{"num_hidden_layers": 16, "hidden_size": 512, "n_experts": 80, "experts_per_token": 4, "d_expert": 80, "d_shared_expert": 0, "hidden_act": "swiglu", "moe_layers": [0, 1, 2, 3, 4, 5, 6, 7, 8, 9, 10, 11, 12, 13, 14, 15], "router_score": "softmax", "normalize_top_k": false, "routed_scale": 7.95, "balance_loss": 0.0146, "balance_bias": false, "router_z_loss": 0.001, "n_groups": 4, "groups_per_token": 2, "init_std_router": 0.0381, "lr_router": 0.00036, "num_attention_heads": 4, "num_key_value_heads": 2, "head_dim": 128, "vocab_size": 32768, "norm": "rmsnorm", "norm_place": "pre", "norm_eps": 1e-05, "positions": "rope", "rope_theta": 10000.0, "rope_fraction": 1.0, "qk_norm": true, "attn_scale": 0.0884, "tie_word_embeddings": false, "parallel_block": false, "init": "uniform", "init_std_qkv": 0.0184, "init_std_o": 0.0, "init_std_up": 0.0184, "init_std_down": 0.0, "optimizer": "adamw", "learning_rate": 0.000911, "beta1": 0.9, "beta2": 0.99, "weight_decay": 0.32, "lr_head": 0.00681, "warmup_steps": 259, "schedule": "wsd", "decay_fraction": 0.75, "decay_shape": "linear", "final_lr_fraction": 0.1, "batch_tokens": 131072, "max_seq_len": 1024, "doc_mask": false, "train_tokens": 1202000000, "max_steps": 9171, "dataset": "wikipedia_en"}
Below are experts of layer 4 (counted from 0) of a mixture-of-experts language model. Rows are named router (the router's row for the expert), gate (a neuron's input weights, with its number), up (a neuron's input weights, with its number) and show model dimensions 384-415. Each number is 128 + 24 x the weight over its row's rms, rounded and kept within 0 to 255. Numbers have three digits each.
Before each expert's rows: a language model's description of what the expert responds to; "mostly gets" lists some tokens that are sent to it at least half of the time. This comes from a sample of Wikipedia text that the model never trained on.

# expert 59
Description: Articles and noun heads. Indefinite article a, determiners like one, many, this, and following nouns or word endings, e.g. compression, notable, finite-ele|ment.
mostly gets: " A", " New", " This", " area", " many", " town"
router:149127108122143129139120128173127152142110128155090104133120102145127141088129139129128134124152
gate0:114064129160145134171145113096126168110082095144195089114120137118163161134116135129133123136138
up0:132189125101114137130130118126116083148135157140062171178120133131139103147130145147132120143106
gate1:091114152096170099150137160147130154072122153139135102122109138103167110122125156150139146136087
up1:167161168124101141138114123100152137119106138134134115180120145134105140156097163125078084112110
gate2:138093121103168159156132122133146151135072052119143139093116134153163136119118159138113107136112
up2:131101140091135084112150147115118123094081127140165115131173081130114145109149076123087115162120

# expert 26
Description: Capital letters, article A. Single capitals like A, B, R starting names or titles, and nouns like census, county, albums, often after the or 's.
mostly gets: " primary", " A", " Mer", " census", " county", " albums"
router:141098137110118138128134120164139121127132125125123119117124076079151154167157156107158107182108
gate0:145120176107154169168171118164162111144100109133099161104153120164165119143157160159109168092099
up0:139135098135155138127135115140175153110118089145082129120169139207132147154107147143109133095121
gate1:096128117142175106152126076125110145068099169120167101117130098101161139154104126143138120159135
up1:140173086102128148128137144142136091148158104124108133139122114155112111128123154142132150094093
gate2:079149136097148145161161124129132124115115139118141131091124115137172138115118087143112107125106
up2:046145088095141158131144121111091156114121163150128121081128108110164129140124122136128079125139

# expert 46
Description: Capitalized name starts. Capitalized word starts and name fragments such as New, D, American, Middleweight, and pieces of non-Latin or foreign-language words.
mostly gets: " Art", " D", " post", "ag", " Dec", " hospital"
router:120125128089145128124134148124138142138137126111135128074093171138104115125149152151134111140120
gate0:106092128102146096144140083133167131138116117144099157168120094066168123117145122138156098099127
up0:126151071165135089112128097137125150167131073152105160157116108085141148099145079107117115152139
gate1:119118121121159108151142149106170149122074130151105131120163122131136152047126194159130145161109
up1:114107134132114109102118164110157122133093139142096129118135109100102181058130172119134141187135
gate2:145135136114152160174163126132137102101099114120090166130151134115169141122144162156120158122063
up2:096127111139119105110127125078154142123113092125116126076120163149115147126145136145111130115136

# expert 24
Description: Table cell separators. Pipe separators between table cells in filmographies, transfer and election tables, plus colons, possessive 's, dashes, and "Genomic" in gene infoboxes.
mostly gets: " Dr", " Do", " presidential", " research", " scientific", " industry"
router:120071143097122121134123138132105130129138119082157103139098121109124170119097092108119127089121
gate0:139150121146161129164170142135121101103110086131143128144123138122146119102116144153146138119082
up0:123102120141150082127133107127142099080156126072084101096132105123118134190175126138132102181136
gate1:139141153132183144174143131170130148113127157085162104140140119106146136070127141160139105109081
up1:172123140114157148135133128133121143120111178111173125151156139079125149052142145120139105082120
gate2:166148126124179161177172140143131121112114117139119114127119124090154107103100176160103120098089
up2:079152115118088148116135085089142089147125129127115148094134091179119141121113125117137114096129

# expert 1
Description: Numeric digits and word endings. Trailing digits in large numbers and table figures such as 86'0', 512,11'3', plus word-final pieces like b'ile', '-arm', Us'ers'.
mostly gets: " plant", " Smith", "irt", " improved", " Jose", " agricultural"
router:152115150122113125147118133117184136133138127120138124107132161151106133124121142110081143135106
gate0:164132136128152092151151086113131148112109127109136138134163104106183147131145126162111113164116
up0:089121126152123111142123075110158152164121126140133140151073119200130186140155117097085164182093
gate1:097106109134165117152139106140136164096121089089169142149159133089158095116131159155163125158077
up1:166139168170121123153167089113108083134132151165116117136081118171149171134156084115117143134171
gate2:141128143159139134150164100131149132099097075084140180130092121122165134103167166146121144115107
up2:099099116096148160137129161125070114162157158148133076173125132165132142149122143137168063153157

# expert 33
Description: Politics and elections. Government and political vocabulary such as elect, government, President, Party, campaign, Law, plus semicolons in election result tables.
mostly gets: " government", " Philippines", " Latin", "uk", " Foreign", " Ed"
router:098174112088105103151134125062119124108130099113112139137130148106142178129122114144104105166124
gate0:175127142116145165166141137091104127121092132160122159122108145132166109130114139164107140134105
up0:128101146143119147126120099113119067154113111155114162090151106101146090145028081118150102148149
gate1:164121106173162137158152113109120122113116108088140120094114125134155149113141110167116089099082
up1:152133108151146132117131094128107140127139118090151130115106113142133129126125121130110108117109
gate2:152149156099166159169143101155145155166101091128109142135099128120181145111135151133154173107091
up2:090145122161085113129139115128139076128116144127092150052188131085138129127116110146103141120159

# expert 40
Description: Table cells and names. Table separators, parentheses and and in tennis draws and results tables, plus word pieces ending foreign surnames like Barbosa, Guidolin.
mostly gets: " part", " s", " Red", "land", " Republic", " And"
router:090161115121130104139129130111091156109144149124209126192108130160121127097141103112149154138115
gate0:175100142112126169161135147109144149109112131147133120145109133135170126124119146154156182139140
up0:158140128159106099136115138109103149131136190128138127138135152131126130142154128113169152124167
gate1:164140133132151098165163092134111116127128130139140121152168117114163149087149184170076163160100
up1:134143142140149098128146100143110106116105166102128127097188096140112162130165188152082172158131
gate2:182136162114144128148170126106136108124086122075159126120157101135141134111134163158114153124101
up2:140148137125096117108133148089138134148090156096138130111150107137112160116139177107123137128129

# expert 58
Description: Mid-word pieces and of. Inner word pieces like phab, acial, ar and ister, plus of in "List of", as, and sentence-ending punctuation.
mostly gets: " |\n\n", " round", " Ar", " like", " can", "″W"
router:134183112105125109119125143142147160138111145189118076114133043114110142093082168102133114155125
gate0:128120089138147144150138109135122113110110107123089145128150146086146127139121135149138137101109
up0:119113149146162129152135137125138144142149145133133102119108114174131138123162108128091138143125
gate1:135116089113149128164141078104144118124135131099106133127132119134162141104114163168112151097101
up1:170119098135117163142124110081105127161118086106112142165129097121130118112130072117121126141129
gate2:100106144122177127145136077132110112100104129157124158112118126131168120113141102166131119123064
up2:075102128119149110112115084123151118120088137158115149113148120120127137116165120147146098114082

# expert 54
Description: Sequence links and prefixes. Connecting tokens in running lists and prose, such as "and", "to", hyphens, "19" in COVID-19, and word-initial pieces like Fant-, Sp-.
mostly gets: " [", " Bl", " teams", " Sp", " Sk", " MF"
router:145114062072137133143137109173089149093126139152089135178157132168134120165102202109102184109127
gate0:134109155131168119162149132127154134100079155138144129131154121142148139063138117162151141091111
up0:118101114117152104123102147137150136126099167134157106131132113134115151066153117130154166084137
gate1:119111128095151148182158133104118129141098123115122103126141102164167191097165141134167104117112
up1:168125136180136121149151140156094168118118122118089150159122170108146095170084183154117126103136
gate2:149126138145193091133155121136140131116089157112103132161131148114143139107151109146146173060118
up2:142129141135091163151149155115125129136142093146141142083133111146150108146117152142101096192118

# expert 36
Description: Prepositions and noun heads. Prepositions like "for" and "over" before a noun phrase, and content nouns after "his" or "the", such as father, school, career.
mostly gets: " over", " father", "ally", " vs", " orbit", "ically"
router:116105142099145145132115133166098105108133151121065134102145098104127169144080131123127163160131
gate0:133095125152148185156160124093126123120132133119139152141171121125156120122113100157150108130137
up0:129118182076148116144139163129121125131132158163161152156130139166147170135155170115125184132133
gate1:124109165145157121170177110128119150089071126117086161106168124120181114115075178138139156125138
up1:157119150141096132113104172147151161128158116132129135136113133151122139163174135145138127070088
gate2:136155118170132143143146117128080141088085159146116164125148143126146072137123082146114100141120
up2:140150124106110115130116151096131112143106139117138078117154154141127107097157168139178122117096

# expert 31
Description: Letter A and satellite. Capital A as a word or name start, x in Brexit, and nouns like satellite, international, access, series, often after the or a.
mostly gets: " A", " international", " introduced", " access", "A", " satellite"
router:087152146124124122156131110117100162123150126141157130130125157120139087117123100131145119102152
gate0:154134130094143169176142123119133137145096097124127107103120125121177150117122126145127128106115
up0:114098114115112134133137122133147129138068124133145159143133085170133177134142115124135117130141
gate1:146131140129186127161180120085152156134109107115117116150127098139166164121149129182117154127091
up1:091142126166145094117107075126153149160130156065097130140121141115112175143081093084116148127141
gate2:165119124125165132185167130114144146110110123130122123127165097155184121117131142159128117109093
up2:128108155081129132120161137133145123142119152150124139150114074127120086110169136124147116108116

# expert 49
Description: Spaces and table cell breaks. Space tokens before dates and table pipe line ends, colons, semicolons, plus surname pieces and nouns such as species, Germany, writers.
mostly gets: " |\n", " Germany", " species", " round", " Order", " Man"
router:124082163103148165124120140122167173122118160186074087144155148094119130137134125154133176131110
gate0:131123152140176157158156098132137104099107101151117142132151125168162125111123140166087110091113
up0:144141135132089107160154163121118126074134156114137145099127096098158085121136110133194097163125
gate1:155099096137153120155133091173184112122112114116126182102171153172145133075130134143096147107113
up1:154110154101132101103114134173161138137116098137117140069166132141097143057162136108134080130102
gate2:141145095146141174168158116095120132106102134154117111104104130162145107142127130149155154098105
up2:149163154119126127123126108098133158087129130145141064131094138137117144150103148135138165140124

# expert 28
Description: Years and education. Century digits 19, 20 and 18 beginning years in tables and text, plus education words like degree, graduated, course, and goal.
mostly gets: " degree", " course", " graduated", " goal", " university", " religious"
router:116149111112155158154121119118166105108120101135143117141117137100145168123143128106137072109147
gate0:107117127118150130130129155130105073095163155103100087156127149158140124081112103141168082071146
up0:133130139129112110130146176125119126142118144150087098133129138137123108142089120115137088137159
gate1:138159166099159126137159136120147120090074132148135142132117134109157130111111139153126132125103
up1:117098144102121111142126130123123157083078129146110103130112109089115081160102125120103138190151
gate2:112155113130172112134112104102164166140107117128133164146138157100137141103137125127121106104118
up2:118218083145136136134132165155147184110131109146075138152069151095134077119140131127125130132116

# expert 37
Description: Infobox chronology and headings. The word chronology in music and event infoboxes ("singles chronology", "Event chronology"), plus Court, After, Following, Part, See.
mostly gets: " Court", "After", " See", " That", " Part", " Medal"
router:149138129159117122148138127135138146131144151113152104112163145120132097143138190114140167084136
gate0:136081105176163123153154073117141138099101140132125126131123139162177130080142118176119128156083
up0:108145128146117120135112162130142149152126149097125129171121158132131141134098140105126129093139
gate1:149142140122155138144153092103151171114128089120119138114152118137176127097143100165146119147091
up1:140146158149134092109131165139151120149125117098087111171087160137142146137128152127104133085128
gate2:149106155133178128126145121144158138112119126122144181156136142142154095126161105166134133104091
up2:133113148125145115099112122151162128143126147113169165148140151114127082135160129120137139116121

# expert 29
Description: Phrase-linking words, dates. Articles, prepositions and relative words before dates or descriptions, such as a, for, who, with, plus month names, table pipes and spaces.
mostly gets: " November", " based", " September", " k", " village", " June"
router:155131137081102099132131125112118164138106114110063120120154098101116173141094119144137142134129
gate0:125110148124177143171152080162131108110102121100101127133144132147162119115145152148141103084089
up0:147143126132084130142126197137143137118126133168167123142094130095127118133115112121121147160128
gate1:110128120131163153171151114151138140125085147112140109147108122161172103082133126148135134142106
up1:072114132145139132119122091155145128125123151142149102129098131166127107081090159124149092124119
gate2:140126136143156124157159093117124156102118124112130113121100095104180128162123125171140120134090
up2:129099142141124113126125101126132125154135138148133158166098095118131089127124119126131146110114

# expert 5
Description: Digits in tables. Digit tokens and pieces of years and figures in tables and lists, plus commas, slashes and "and", e.g. 32, 19|97, 6,15|3.
mostly gets: "2", "p", "+", "92", " /", "ley"
router:140144132143123148138135136135126123128136097168130131134108122131154064098115081150105128111149
gate0:182097124135131123162177108117127115147100110145138133116124118110152157154126101176120093149109
up0:090142107087161142145135114109164115168121118130139114120117107109141183092096149129121150118102
gate1:132167077092154168161146116088119092118116125132093173129066124099156136077142132151126116136072
up1:139151179122097139124127119143120142153127163110139110133139110142118169149100150139111157155150
gate2:144129149120144097128147089104137082107131112128061106117133090138133095158129109137127073113126
up2:103123120118125130145130139152140150138137131126184158107138172112135125113119163134142135150117

# expert 23
Description: Preposition of, name fragments. The preposition "of" after nouns like average or second, plus mid-word fragments of place and personal names, e.g. Gran|adan, Lag|un|are.
mostly gets: "un", " •", " says", " Line", " Won", " border"
router:118104120114125166138136131173116170116136109145099149136179110154131108203134163145145070126134
gate0:135154145146180117160153115150135093084072147133159102100117130154163119107104121162138129145105
up0:105133150147147084139134133157151160111120167134161096127138147186115145131084156099139102129152
gate1:157148168148160108140151097129151125072077147104141102109146144123132181113114109155132166113105
up1:123141151192145089128137117152098155088079155129155099127122124138115171145101131107118157144171
gate2:137118139117147093154146114110170121064085091111112123112132094137150144155132129152129097077127
up2:124099124089147131143125160100132104156161183122167133147117130137150058120086167114120154159137